config = dict(
    experts_per_token=1,
    moe_layers=[1, 2, 3, 4, 5, 6, 7, 8, 9, 10],
    normalize_top_k=False,
    router_z_loss=0.001,
    norm_place='pre',
    positions='rope',
    rope_fraction=1.0,
    parallel_block=False,
    decay_fraction=0.887,
    final_lr_fraction=0.1,
    max_seq_len=256,
    train_tokens=247500000,
)
Below are experts of layer 3 (counted from 0) of a mixture-of-experts language model. Rows are named router (the router's row for the expert), up (a neuron's input weights, with its number), down (a neuron's output weights, with its number) and show model dimensions 160-319. Each number is 128 + 24 x the weight over its row's rms, rounded and kept within 0 to 255. Numbers have three digits each.
Before each expert's rows: a language model's description of what the expert responds to; "comes before" lists some tokens at least twice as common just after its tokens as in all text. This comes from a sample of Wikipedia text that the model never trained on. Tokens count by the router's weight.

# expert 11
Bare spaces before numbers in tables and score lists, and initial letters or digits opening names and years, such as L-iverpool, Udup-i.
comes before: "1", "2", "0", "3", "4", "6"
router:110113110135123121094148101139106101157117090128108103149124151166105129148145108143118147154136102126076147113160066136130157109134161122125166134158151099095141150185106121097149094160149119135136095141143108111113147114139124142114114162142136112143150119150091109103190115134151161112125127152102155118171127136144156144098111149138135143155157138094096103082088119135096105164137102113152096111114116169132171112090108145163148137147164145160161169151109147153170144157089151
up0:111154158141034141113136118137129128124094124119179134114134132114107106125148132129085111131147093068125143111108114142097141105119141139142126114131133104115116175114117171134123111151164115139153096105134075141112107096101160150127155116064093101096121078094110121127117115120151150107142120110135160137123126090118112120133086128112134109139110131091134121155120112173088132096138141131153168169142097136128166115095098115129166135143145125152107134116137109083185102157103172
down0:149126149155123137164136072150131142093104131110168146155161111136150122116136125126118101149115104145093184108124073125134123115115112183143140093105111120109119130130111153145128128161153121130127127146123156118099084145126098191056143151152130136139113167131130114157078129119097129120094087163181105116120114157143112125109132096148093121147110114097140129126124112130138113164096131161064116106155137124078088145165140088118120073123144135107147119122138089147128125149119132
up1:142117114135148117102152146065157126138095129142111098167117130139108129146115142155143131138123108173103134094144147121120102125159138131137158156109102118141059126143151072118103090138153130147137121126142187136129141123142149157145136129204131146137122108113127132138122117165125107092134104143067141118114138115126153182143109118154127157175154105145131113123156063160125070164128100118132112143131113117118126077110080118124136168125127184124119112130102176161112142156137142
down1:154135110150115129143125156143137144106125158136107144117131095133098155105172154091099140160139125158112142108162127138126107147130077182089154156108144135140131130124139115196098169158114126138128128155164080158101152122132146089111120137102136110157118144148135082119130139159134119141109134138138134161153144094108145137115102134103119138116111132111115158122117112112114098141120128121190133105163177094116109148148115118084133141144130121145133132144114090084098123151129096
up2:187095109099108134104115122117095112122124115122125135164104156121173110085114135167139118102124062126131169161149141130135112098119137101129116107120114103107156167101167139156104107163114147137167100135138080139177164131132067107121098137149148089176128143149118138134125143117107107095146125131107104062140134141139125152097138104103126151131132143129109142127099114120127134110158130148134114078089124141110143152124134122158155113109178122155137124151111091145137204095103190
down2:111119093134140180141130141136152128109103118150158140119161104122105151116113129165122113143155153118136131132169152132136150110132101130146108150119089158129112134161153119151129155158155148081169112112123120108088107157079149151131096132126134081116136144119129109081128131158143132138154152110153141139121155143096129117125100141101157170116102157134135141141150173105105150101093118117107167126188130162123136114111139149087143113126153160121109158128136113118134153110181142
up3:115122093152142104120113147122107087141181133110123119127120126099082184146150134135128125095146149166128134120144132121105115129113158101081131119101156131133112126132183092136157157091139128115143134140103106144140085125149107138140161118177133106083111151171136127137125152104121132141111139152120091089141128099143160152081134122139153086146128155158120126114111098157100111137118135116111157118132145109111189147125097147151143118083085158127106190101122151130162122144080119
down3:161136134127112153129155122114148187088143134131147088153116174122154096112176103092093142096118146123137099090129128115121127054115154113116139149143101146110126061130124131068120097112143119171137104151122122112147140159152097114127112103110143126110164122140144140143103109110112149154169136127087136126078135129095137166103162117117129154130103120160105108104121166139127121113148116118136109160104120081172148151109141144131098145137104094113114130131138141091119105103110108
up4:143122104172120056116121200107118149147095104119102137128097133130148108152155110140101114092130113134130120095137128095121105140113202104095140146143137124112100150177139126147079101142119159118119105151175124145127115091108111114093131119136165113116175102106105113157114143121175096134115095106151124097103090167146141166089126169090143132113158177106166118108119134079122170176149119113145126126145119160134110107130116155106130150125118117103096124168106129142134130128103131
down4:115131102125119144144099122152150111104109176142116161128160125133101081132180106128126164095145123167082124114128164159146095106153131155146132100154105129162131144156149129164107129118134117118149113138092162094153139132120136135126073128113117157145106154145100120162133123138100142156117127150132152104202105142143117149123107128117172112116152117140098132095130114174125130144124135162158097101140129110123125162145107119116125113150172144125093120121112162118117149125146130
up5:095105116121103083118132197134145141119108091149129123136077137141144119180154124131124085136126094103148151097124117123151129122166145143089139129155161114118117100119145123156112120167111166110114118188149125130169092119129157104091122112081212149131140112126160104130141141135164140133136111139139129104122116131100117111094109157128072152159124155132158107111124116118156114133133195107139125125114146127092136114113130151151118144116126150138151121123137158092124182136140133
down5:123140130143116144114143092118115148085108166117196132111177157148145127127161113159105145163133136089098139153151091129121121137129105159124124144102113130168100134117106090098140159113111126119090140118146141112128088146125162146112123114148073161123075145123144140112162189165131129154142128157124156116255132141111117106177141095148158134121117099102101104115148154147124101157151078135156147124134169114131112145155143129120126131134148104162111143159103115174065140135150088
up6:112114104118110097119135141140125120118154120150104122132091156117127155137101152159131094135112109129111114089137132100111145162128120104092144131158117108101117146168074178129125153154165162136119163108140077132098115092131105155129134115149136136111140136078127097087141113148176134118085113153169109109122141143101118110112124144121099104108118121165157148112138119121135120102113152115141102102124124146080092109110132163132131076128107142133133124125112195142111136163131147
down6:175145091163135114140092137132143115085146106168197146097146107124118128128164140168143122172129142092128153127166116131135090096152109116120144090079157151135149076128120081116082164114114155123128110103148129142156108156117113108155091151123122120149128141139132152129119103185134084126067118159143123139138132134110107129117151130152162120090138137106149116082098134113132093139169127141127167155104109137122125091107141134127124170163127136131123085120099135131170099122158120
up7:125129114135131124117178128142091121119122085129151114145095118144153090098123147122145112080120083143154144128161124158164133106132139140142126112166161134119145173124116103092161151138120128101118124123141124160104154102134136099114126138176142141073178102140135144150102172135141159130061122131139109149181134179163142141137132118164187144123094107109139162117133110133172111093113152121137143132107118127076154125107072149135150074129169148133152162113112187080151123138090103
down7:095134101133092123141124128139115118114122106138135112156150160117089149164130147142145106173152140154158189138116148145111116099146146155163076077111122152148102149119110115145110144108128148135117131127108121130114099128085111116168163161104099133153142106087116129171134120126143110131119114150142108138150172053140123140093102169155114133124111151123110152122110137150136123107163110124157144149135116113064124106128120146100095093119129099114104087124163106134151100145157169
up8:141182117143138154159154106127125140165110140181147145181139121142115121194192170101132133139133074157127126145119139188131129090120120134171162121187177152109150151130165089127150130128101103111127137131143121146111112150145106155133122153165153106173132102113154116118125143134120103115133083150145138095131145150072106152120172133098126162098137108081100135135079140125139122169112145144111088119111136098141091111144087135153135111134105178094111140150127130154121147153142114
down8:112093134118158071169113115129121136136137105131081133090122158125116116086082125100182129096127129173129138125113137154125118126096175165170157098110063145146066166142111124138142146121157114116140130117166130153143116143120107119122156106118073169103106133130130101117095152124116127098131152108128146140149131139155132141101081128134119114102057130132129136133141153136126106135140134140156118164191154070085130152102127166109122158076127092152140127139132105146088109107132131
up9:122144096164127157136106141142145146106098130133115163184124103151117141124202141141118131122093123104128158123134144121142142095160142113135099103152110126129063110123108087101100098131114111137141123139136150118160105119143157153081088108084125139179127142112107115149155131117139150142193120111116135103159167107166147134125083120134132135138146119096173087116159105134159124131100169125143089168126112177118132093107139151137111132145102128150128131117163116159119111130097103
down9:133137151141138160122145171133130112140144172125129121135086127106089118151105124128100130151123082118107149188094103129139118194146117177111106146128133117138109142082113117129177094176130100102091126131091154119128178119146124111138171130160121112107114142127093114117156131123136122133102087140104116137212111132118109096155147105138163129124117142168086121161106080111089144143134134129108127111140142109083139120166139095109122131119114088150082131137092118116143143096113125
up10:099139157114138143127128134136107113191101149136103145115144123169158095083140100140169161107132133130146142129117123164131153142121157109142115152143124147146199145093142119145112126142105155105126127085102110172128117134137120140148078137173142108105121111104096108139107157138099135103090131175131134106100114127194144090144146148128156130148151113102151132080093118112114080130152122092106153117120102126071131144146081118153136099150170119113127144092163122103137161099114159
down10:125146111120131115113129174108120167125138113144142153132150123152130112096136126123108113058101148129165117113100141092110144100116145126150098114079126155114133152130150156112116136108175177154170091131094171141110133139065101109143144172133149113121122124132146155115140119143149124105127116122131126146101117075150089134134093134159127146144112129133132174130153125116118143124132104124110151144127114172107130175105147186078117077109160118105110107114129113131148155128103167
up11:118102151129107176157160122116113161127148134159112109152133107122118109146106112125116139114089116171156158132109135164139136122142126139086152072172115078116143176148124125140133119105177147120142101099146096144131111120172131136153142136109158146138130116117110134161137139126147138153140104169119127142158152115096176103090124113121121109133132137149116139080127142172135152124106146057107130091144125131078102133113101169107182127137115138111153141143131149185120114099086120
down11:118158121114160114140128084125081154132117097120177153094085106129132125152181146131141125083142113161133150106067138134101130077140144131140135167124140139137096111107111126109141154111103125167108150117153177164087110151098165088108143086114125104144133156161133117107141080097107100097154135134166125181186135120086137152158118143120120146096125095097145158129173162104119063105135095120142108130122130145093086135117093149097104108135134071158086137122128142089109090107133107
up12:119070147106125066149112120139158109132106091095155100161131116110125154120130133159102143119126153143129156121186104101143098088138133134108122142073119140104112130169082136103120083144160156116130152154095119129123115113116141159111113168154126115130146153134136168112131116080101109129092160154142121126142144107115125150135085099179105095119137100117161130169130108151126124098092112116111130096129130118139122102089124074158130135133112094124148165141128133132127128133105132
down12:099151126097124093122124149134088136120179131145147101135151139117106141148162115135154139108089149137143100150179140128121064129171047119124157132127155148158137121105163147185108080162118135113133072176122116143116131065154147141104070071162128103118149110168138134154128098129148101105135180111122150149178153147151133162118107082140109121165126152132109150115123142131106139105129146130075100127104095162147125138145114156099119183162147140123067114155109109158137103147127127

# expert 15
Digits and spaces in table cells and election results, such as 1.96 or 2,000, plus to, him, the within running prose.
comes before: " |", "2", "1", "3", "7", "5"
router:109113110136123120094148101139105102158117089128107103149122151166104129149144108143119147154137102125079147114162066136129157110133161123126166134159152099095140150185106121097150094161149120136135095140143108111113147113139123140113113162143134114143150118150091109103190115134152161112125126153101155118179126135144155144098112149138133143155156137094097101083089118136096106165137103112153096111114117169131171111090109139163149136147164145159161169152108147153170144157089151
up0:127100169061110161112117137111111124169061131146149162109138142163117101151131129079079129128167119118130159135090118114114119104133147140148110152122155129133133135117126122120122124137173165129134124116113161150134139134126154131147088091077107136109116110156133099136114087126145124126140107122103113124120133135153109120133135141113179126098095159146072100084063173123094153090156142136149100138120138077154142092117091119141150108144128117121134170102099151098127096124106145
down0:132085119130116103110121113109107168168151168146141166083083154118142096101126144137183073120125150126110144128074123116132149098105135140135121121166142135157077112150141154140069105090134142140140140090110131124136102137116135099131088117143102134125097143123151124140116153100095165181137116116171114124216152118126157143117157106124157053161098129148141149113115126130133138125108109122124094146122157106134101105161102128141129137107146162074151115142120153140139100105125133
up1:135126105169133138102179142129150132120096122179123101121104145127090089131098138132165151154096081146109098093121151130151135155150128082161136112106104119120097154124131104143106133147143180138162161153133153123145116120142152150152128150194135141161117119107126165110109124178115111117124093164138138123115123071107165163127114121142079186176142073150167123121152073125121077169128126132132111110095141126124114140142110130129150128129116159120124140142118169122095153156129154
down1:118132120148139115149130153133135121131162136125124130133116135070111117133083127088133191181105144159131080112149166101147121110130103117118156162151131097144106128160147117159137184169127110158161186160129075127114100111141124125083139130099141154129123129123098107090101144125131084111112122124199122119128152125140160139118122103111100142128091177123110144141089137109118120149114141109140113083149129111130144153121081168139113149102149116102110149171107082137124139095145089
up2:108124106097118111112111091162120104121125087170166153175138138127187135147108124145091169132106095136123154098110121120125125150146130108106110115124146124121096124107107147138128135154117117131149178202133124130167148155127119152131126090155115119121162161116132110134139135143142121105142125178141129088135107112082109151125157105112111139161142102095088105116118131147112131123113158129141157110140113140110136111109121134164172121102175079130168119138141139117124157135157152
down2:112129131154153162110139124119145076114141124162115090138151118171119165159150134107142183165128124103100133146136137136178094087128081128099111130125113141107144126082105126145093150124148110100154156108101121150125115139107126136133136155108130108128104157158117112093103122135164174122100145111119121153194151186091138116125130150128091160107117126115186131164111143134102117114127171104126107121137126124137151128168134159148127089111111133108098167128130132101158124169169129
up3:124160119120148095054107148144117116116138127098094051184123154128093110128117131133085122142129103177110123068145115123131115123119094137085144128094127150125137160123131104146140132073159097103112086138142148071098126122120104117126143152153109131117116132132123131130096153084093138125125116127142145114137102125159121094073113118164129109163111184131138148111132102152116096147111133160118154067121113146166146098161150092167159139118144163134111177083109155107133071153112174
down3:130137131140141137128121122157108167148121127121146110118122110114171127144168154140153104109135070106165140149096146123143128084127119065101153118132113146149116129146123119104122138110113109088160135111087111111159091116143123075101136102092100128129174127153124118137082118118126125153144088115136120098137159143097084140103169116098124142127112180133115117124125156127098138110112117129140160103112108157123159135116118127110087119177126106119125135154106101146114163108171137
up4:159131133163087072156146149110106124155113126089092130148082106148150131145107135144072144120084123146101117088152121104119136170122211128154123131133102099121163151191136172146098136152108173134137116135125100137129086084091131100112128123130119079121121119112097132132111157150161101110154117133139121078102130137131080161122112147097117114136154105102169144152135137104148143155178161096125139163147142131149132098120150151119137165123111122068138113164096101147137161165104132
down4:136132126109126138159129119136117128133108158126128159155172124160115121104174142104139192129140120120128137124133111160148090096149112150118120145103081127099135099160118122134080165155096120165112160096138137108176122109128172088126119128125126126134100165158107111186117119097129114134124116116137115126156121098154132103105102161118145139137160120092089164172140168164104137159164117135142126113167118130127107122140146139139144113158144098173051098093146095105135144135160135
up5:094144162080083134146133147128163119132114095155142155146092115128139082181185128159127092161096094137112161095123110157127122156180149149092141164144171123168139110124099153146108136152100165110067129139135098151101126130137135117131171102115136098140145110110125118114104153147138156110167101167150143121121121112157096127141157156119109134135176119109135135100092142127145144111121144093171096137120123097148137113060121163140111157135075114135158155138102150123117138153103101
down5:110102102170131107114109096134162154100117161149159165087131133149120159104132170149128121116193128158104101150156132107143115147133081115134181107146107106120097096162141110137099138079151109111148168120137095137118142128109145158129149144170117144150084136089140099102098140163135120137122174138151130129175131116133161129156123099103126115134128125130152145179143167162110110135119166139152140113150132087104149083151190122142117128132114133107099116129152113141096164155130110
up6:111108140145132118164164122139093133157130087116115109167093140138080116104180113152088096130122180136108105124118113148133143139099119051120138145144158116099108121183117148131121139119165163156154132108129090123071101074112130122153085140131118128117095146140097097088120118115180147107091155130112129121130131129116162164095145143078135146123140114137153144143140150095120125129134103121122095104135112143139105134077129119156127058143129132104162147147097124131162173133120181
down6:126146167122184083091145134124103143139123165160129127164141146145160113127135164123145126160142160116124137144124110157113149131151118112125140136138115110101152146146105132138159143089145124139115139153085102166148154139195166113157144179129119168111146113133119112142146124125158081111093134139133134080151130127116139111134122166141127136097113122123074142157137133138102149128178090133097131149150099104137064098124136102138113141127136125128071121115107121135168157141138173
up7:125096098150129090171177149160071100103154133118171099097095117148110107141111130132130113133160117126149132122188105072170145115168163136095155147094128135128120127159150110084103115149137129083086123099141125134128110084133160113119069104155140086104148134137151104142109076112125165158119142108141087159159112110154139144100142128139188069118119136167134143151072121096125111118112133099135158130113126134107134096105154089139114120146107113145154142175098146133151114117143114
down7:137106172089157119096091118131122148135161135137097119136122155078104116128140137126141150137156106135163157124131114153119117098132109149131101139114118139117159138161085150112129113125108095139107112100134148148135218137138141143119121137105118092125178118132122101163132091127121135152125099139160085086177120128116132135159130126117105088158101088138131141136178145078138113104135108124126157115140134136148097113109132146163143164144103147155108099157098146147118139076139121
up8:112128099142158182134158105141104120196112118156138160130120137138108120141160140124114117137112090120116136090167145171127108098108097126113113089174168144111117150131143165139100106108126102160114103111156124140124131142144136175104146155181125148141160142130140125139136135130084101117145072192102147086123100156116139166113147124123121121119135142078095140114103129137144143140111129111142085111091144126167123106106093112151102120142137168152140127119102131151104121123136147
down8:099145107164131105130121143110162131125128123126094132108132129126155103131087117136150158142119122129137167146130105141085163148142101140102157091113117129154123130097110129110144127141139123099137137104144120109136106148126129145130154094116070146110119144132111108117119172133112116126131155101079143152129144077139091103161116123132125098148095129114118137158150153117130104130102135150131180126146143136102142111100158108086118138169104115096166082096119161103118082114131135
up9:095128114099130093144123135145171187126148118092125196116099138120099114133171133111159123110101134090136133117149123112134122114152158108118130148150113141133106124128104126137123121153154156075094127128126151133134133119163146125149089126126164104168137140182117130105153100084138131161154113141128145087127158084119108109088119148117136110120138104105193116121113154143138109114111147136157140179107150135105116142132147090157102163119117142184086107137077120151102126172133137
down9:130182139143109158100126132150115137124118127113119129153114131138111113129106112119101160134099139131086132126178193136093123157113106139117112108135140156142116100129113161132094121097084133163136150101159169154097131102104135150092145110096134142142138177132135120112147149116133138147124130126110098158178115139172106072135125114153154122132099152151202140140090145119092126123177127092128116134147095146130161152142119121141125109132102108139158170134123095135098140107130088
up10:099116163122129180160144137142105114164156162109129091079123090113139132128177101155118097168130138138132151133093146150123155133115153119138119095163158112106160156114158119094139116126087155113116092142140108148136097118150142120117119088129125102085146136110127113121141133121093142178099081162182153125107106116147133119138126138157147091142111122086144135119102128090100099133121160138134155128106141133131130137129100166177104125133130115146122126138110130124128143121113144
down10:157156081138157130103104146135100146122191124112108131147099101167135090119140143180064116128084117146144151118089104114094146156140147156151147138169176139126132126139141167098149159133142142132153151140131171087147129157168149130153131129116165118142132125115108141153135119127155124087089115141118167147158143097121128135166149121130135166151109115135140116149117158149096166123125093144106156098107154135143098115120172145092138119127076137166115120086049101140110125093121117
up11:125116166151131113139181136152118189110116115127136168125112123143088119144110107196088116105104130153157157154117144157146141167115147094112149112113166086106149111141135146112110134161115107172152126095171111135128149130148107179159148149129119122126143132144112127171107122149138126089112120114116097118140128126084188186117136132182156123081107115122113136126133101125079137167138147080124146126141146145114148130127140127091143166114088114117145107166106134143115121116076134
down11:111136129080098090126111098101141165080122099123106128137136156144078110133174130091147148075127144108120112155149131127118146124139130088146122140122151177116147141145143134134138139145131118145106163134144154158116077183122150096156124108067131131104117116119077114177128154123126086149150122145127119153155123115161161132127102133116131116117120097129160130197102123107123152120137106143152121183123162146096089136123161162148125114112145152111102095156124105121129110103100131
up12:111106123128150105097125098111143075139141105115107113165124124118086132160119152177049133091127104093120131125135105072107137124151128146130118134105128150173152134155087132097126127121163151139143126154109117162127147129108122145125115139150167098102164166099154128105115106109123104108110172156103139122133154118073075169142077146115129092142127082107128117130148128140124143123145116094142109123141157138129113097120179072110124148168121143116142145145125096133137149153173121
down12:134112170078147175112172136117130175113127108132097115125156139169156130126189146140125120136115154127149143140135139151095121134102143108118134109112163141145128157093144112149158093171103097156145119115080108175134091083119146187125150112114092089121109103140172149165166133116120151112118138120124138165168130117107119119127142067129121139109134148165102129078128124123137104135095128141124130137097085129083173181174118134135134146107153108111111087115132113120096132125154119

# expert 9
Periods, line breaks, table pipes and brackets, plus year-final digits such as 201-4 and dates in biographies.
comes before: "\n", "|", " The", " He", " In", " It"
router:109113110136123121095147101139105102157117089128109103149123151166105130149145108143118147155137101125078147113161066136129157109133161122126166133159152099095141150185107122097149094161148120136135095140144108111113147114140124143113113161142135113143150118150091108103190116134151161111124127153101155118181127136144155145098111149137133143155156138094096103083089118135096105164136102112153096110114117168132171111090109138163148136147164146160160169151108147152171144157088150
up0:139145112130103134146168161154172107140134152119126127151108149118141119161139108102077137118167168108129160089110139090133111135120131113190127172099151142150157132120110144121134123129179165140127131114135130115099147110118162204140137141104120158125126127150147115158118103136162101143113148153139132157120152117121079153104091160104148116155127147086122145095134138138122127103112206115154153113124105129153138129112086160131129133110110130134145149120141135128122109169058143
down0:105137148170112123092140141112142100099170182112140137127094130142136136134087136138123126103129105136135137129115127132149124157143132163123153160120111125156124125163107159134137125130116142151102087104100167186134151131112128114069135135128109118139107132111128102154086071122154150195127085133130126161121126149182138119093158117108126123141096104113107112121128145098104119127097130129121120173126110126156116097129114156120135160107148116088094142148109133130158119156129078
up1:151116120131087091113145151114129138125085142155126115139156130141110114146120149154165121133114137147119149137166143160142110151201156085103136148134088108122121124155132071133117101123130133122186125096136140155141148084150144118110124170210132114170139137117121120128101125145134109101109141130106144099115104070103162184105155121137094158149147137158158112133131056121128064160110109109139105108077101142114114105148127130156156114167133164131121096126120130106119135147136104
down1:129105108106128165110122185129141142141152149174107120142133162106111141131133131083118127174110162125097118162186138134119114158134076108096136112104086100139118138141140127150125143113114133124159138117144121144128134063131123129190120131130118155172127144129112129112106141112128093112082133127134153177137123115096136177127136099123120145132124125144142149090114163146158127129123120147135154123168117105113149164102122062111131138153135112110129121154112117076128132099145111
up2:107124102105138134124141134147136108127107110110126144134133151128125126138107119137157142106090120128118162099118128078118118127179130104143135127121126139111152140130130130180155106118135130095153104143114126085166162151107155129140083105092114116142140143111133100126146114142104105086142166131140102019137116151133167140136116130083124146157102133097085132119107121095102110135137080134110139125155118121154144148137136120120172121113151118169145138150146115147156127121100127
down2:124116122107135151185122158137141166148140082120111115158098111123152085142162094131157130152132146133128075123111090163115103120174120115138114130137132136137158083140132173128138171126137112117133124098150112128073121123090169132127112138180128123125143146131081103132130146122169111132099121071061122086180126135118159115122140102165123177133121088146166098116109118135098108128162122131139124126169143094131111182133135119123109140148139145081149126137116164096145151154133142
up3:124124087153139130096125116120109109155158147132137114157108133120107135125148133138077111106121143117123122119116131111136146094169147123117138112119173096107094128135148085081150109102164116128131172124152127132147117112146104106120149163148123127138125138134156120124141157094133154159097152146151154109158107146141122158082139101109167119156124146140139096123152112098084107157100127103126129063115163112177138131139090106147109135079135117164135196122135173139148051122063152
down3:154140133120104133120119130117137155096148111111148157120141121092156121127138128118077152108155105146126154120164152135107116107140150126100170149152163108125095139116141157086095101104113097146136144125126171129115120130151133106145097096143121117098178082117121152119087086126135145174154128113111133139116118112132111117070145095101113134109127120151125106113119171132130129151117118114114183166125125151161076148130125125125152157151097129137159160140132113139147091134165122
up4:122106105178075086134140169108113124153126105120060132099111137166139106191109146146085129103117110144120114138113147134145160112130210129079127105094157134113150150132101135157078080130129157070105141129136115122121088107121163123117128120117098138144135125105117109127122142160134116137126108092135138118124107144120138126142139155085139118126139138088154153107092141081157122149182116129144112189179123114146127150134107149094158111149110113114127121117086136152141133126110114
down4:122118138137111149089091150135104111104126141137152151120141116151083104104115109120137118133115079097099104114122087158140137150113115158125125084073087126132171155163130136118136167164142091131118114156117110125094146102127125112141114163150124130106145179101096102188175102149110126128114115162166129115177109134077081109136122135140169106155163122137088114140145133093095154168158156141117148089132150141092103108167111162149103116115117148134118109086131174109084145129114130
up5:100145134147104075142109174119140139146150119120098152116088120117147116184148131130139134151109117136143167121117107146146102134184108137030144135098150106161119107117104131148125165142119160088088130161193103111167127147127142162103120131109144109123108094104114123128126123144109149097125109156119106117144101135150138161125121138107132101132128122142153139110102086110165157072172175109166127116110122098143109109110091140118139146134082140128142114126094164096114159130146141
down5:139103154145096143125080111120146143124158116117176133079133150113156125139100108110105130140152098123103109121130108115138108130132127162156126131124096161125134090139135133146096166111133146109127125183102134123126149134124116125162152144149124132129117146114135108163128134089107148121154124138149156120198103141135139111163123109102158113122106086125143168154107135108137127106115135167138150069125171096067106110162097113147119119197134105161119095124098122176087170154150116
up6:132119117152114123129164116113120220150116097123130157123131115114105130106179174132129128152109084157103091152126116118093141137146135119072119137177172109090135132129142121089085135116127154116151115123102067109110122110116138151176115098135075174143096141116119118101121103106144119095138137115159146098129107175137182137114166136121097134126129132140089125143130155142140108077121053072122126085097103151084129125143191103107118085116127111122123150126096145152169116134105136
down6:108125152094169127160135137126109160085119140129186152138149087119140108065167109110137141095117169110116142091160077087113072124168095117115179127115160149148118076113131127155159098119161122086110111160122105136132110173127134068128129137130151123113125109112081167104110113161102125124106121156162120101100143150103077097122114143148102167134146145115159142123115089120144125149190123124149114108175116142120086089150112146131139122149147111144156105096124141116165081109119164
up7:139113107108101132113140120138114125136139123123153131121089141145134095126115139133132117089143186108157146122161125096149123103095122136097134104124118117078132148172137104091150143111114136139138123113169099155099141077125114103086072139123153099074121114135091132131108108113127138142103097063167118174160089136135154112135160175149157110108133106129137113113118132123150103172131166103113127137109102123164158115122094137129142152150117135143159143098123171130127140162071111
down7:129090116133121104098129098179102134148147103107140110133112110145092148194129111148133143148205141111123131120137171161084103073103145095114107142087140140084154170113141147107106119090150137140142121107098143111145156146123163112098107087078129133129111152121167148135086094133092126143127114121102109100148119108079136132084122135113110139167114127095125090131135122100114130100127106138129130124073144118145157129186127120121086122107079121068105152087097088154123108165154097
up8:153142118129123163160168107132117150179069132202148121146114111130113097119181159154135110104110079111123140113159130143142125066121146134110158105142167125099123153126162106103132142107091150134108141109126130123098148131111126147099115140146148116156136125122138115132137121124132098147139074121118139091127105166096107146113133116112115142154114150111099141123094129179154101143137124129130078124078145137165106110146124142133115112163138195151138136147094131138137154124117128
down8:141107151084113082166116144116088130148110096113081090127092122128135120106095117096150111094179138133106133139126162120122128114142114125143124121138086144120101143146119135141132140133146141103161148098113109109080132141139099124157151074114065133123117093151153112177115116144107088139135107110124146116150102132122119140161116112132157129131063103158131117132145154120140118113103122195094107100189138145107131158122154111086098167114123141077103098151120136136061109128123120
up9:119110109117126127173142176147100147125117146136120137146138120149124128096134142119116124118083136057144130134155125158151135106119147110138097151107131109129083123115123099135128101162142171097134121138145141175167111087144152111100111158170138153174116138132121148138120140100131094105147106121132144053120108110130188141122104116133166164155095157131160129094131136177154102117127165111180111180125138158058125143128108127135100155137135155143113112143139107110144122171148116
down9:136098141141089137118076104125119169121136195141118123108106152117126132128140160138110114118116157081127162126151180156160136148147146150120116130115098117107103129130130146143116163154117162135080151105114145142148100086098126133136158094147123157175080121179147109126131085147122091120150151115138134143157110127125067120133108122122128115157129148091112113149159205136134120139095133152147135110125157117125133118132144126131139128135137090126103133163114109125120135134104127
up10:120119138131118160144133146121129110166166165128109132091149127133184123102172136157144166118126074149123130140083144137149151166114148122100129169152156136131114139111071112128095160147125132108134081151146098148115117131150115195115180100135128062115156121087131123098108122126100146130124127144158135108107124119170158071152127154134146137107143136135158135109092083088131133117144110109147127115104109083070137117138157094090133164140111130153133120115109125151125121134096154
down10:146128178118120092137133142167142139093146149131115112139123162147138096057115064136098144110120113145139086093095124165106180134107160139128138084115119182108135126141119138074122139142145147131166130142095162158148118126138116164148150121116126130127173114092144120151132074149107123132104111141144134111135081131152085156127123150134116118096152142105126143132110151111122189147134139148136143080120164115075108139168159158120155136135144130145153120095140145124097126101131110
up11:136101151140116153126160156104099160111168093132113125113137104159101103146150120138113133174066156133144132171111114138159136123136110132079135062160129074135164142154132147140118110143155068137117123154195088132114140112131125158135163154105129112149124115133123167129130125141171132098085108135133104124145147181135175118136121140144157106122113149115085156108090128128151123145117144063130150123139145125095141117128111147120132161127130128128164093106141123148103130093092136
down11:101113130113092096154135093113169138077132140125133109111131134162130171153133116132168112129159157088131148093132111099141110117137151145183115125120087135108109115122120148187133151107109130125095139137098135145176148179121188116105131073113110140123136133183169126143124102112106114119145085120145111167166095122096118148132133140153144141114105103101123136158157139112141139114116098174107100085117163121093099090159106130106088078148137101119195161117118104149084147093112130
up12:111107133136121045112166101143135068123143110111138108177101102138136132229170155145133146124134129113125127150149113050160111142161124135122112115096116110114119161149110159132135133126145138114152110153125146108129122120084129126076106125143146106163159130135150121135143065085161082101092149178086130128166119113105078146118101113127097075141150107092141085137129130119118147142118086139145156070131149129165096105130156086152149122178120125112145134141101094166116143177089132
down12:111127144165128091122118105122151113109130155126091146165126138121125125145135125116133113161108140108144144157170126103142130112167066130156145129149109093192162132096127122125113153147101143125139144119120107182106108119099114107159087110130160124130125115141163154180172112138103140153137137117088128157135138156117075166127089088096123125137141111174121119106148106128099152135086111107080120155124107107113123110161123134155166159119081084142137078099142105090067116112141147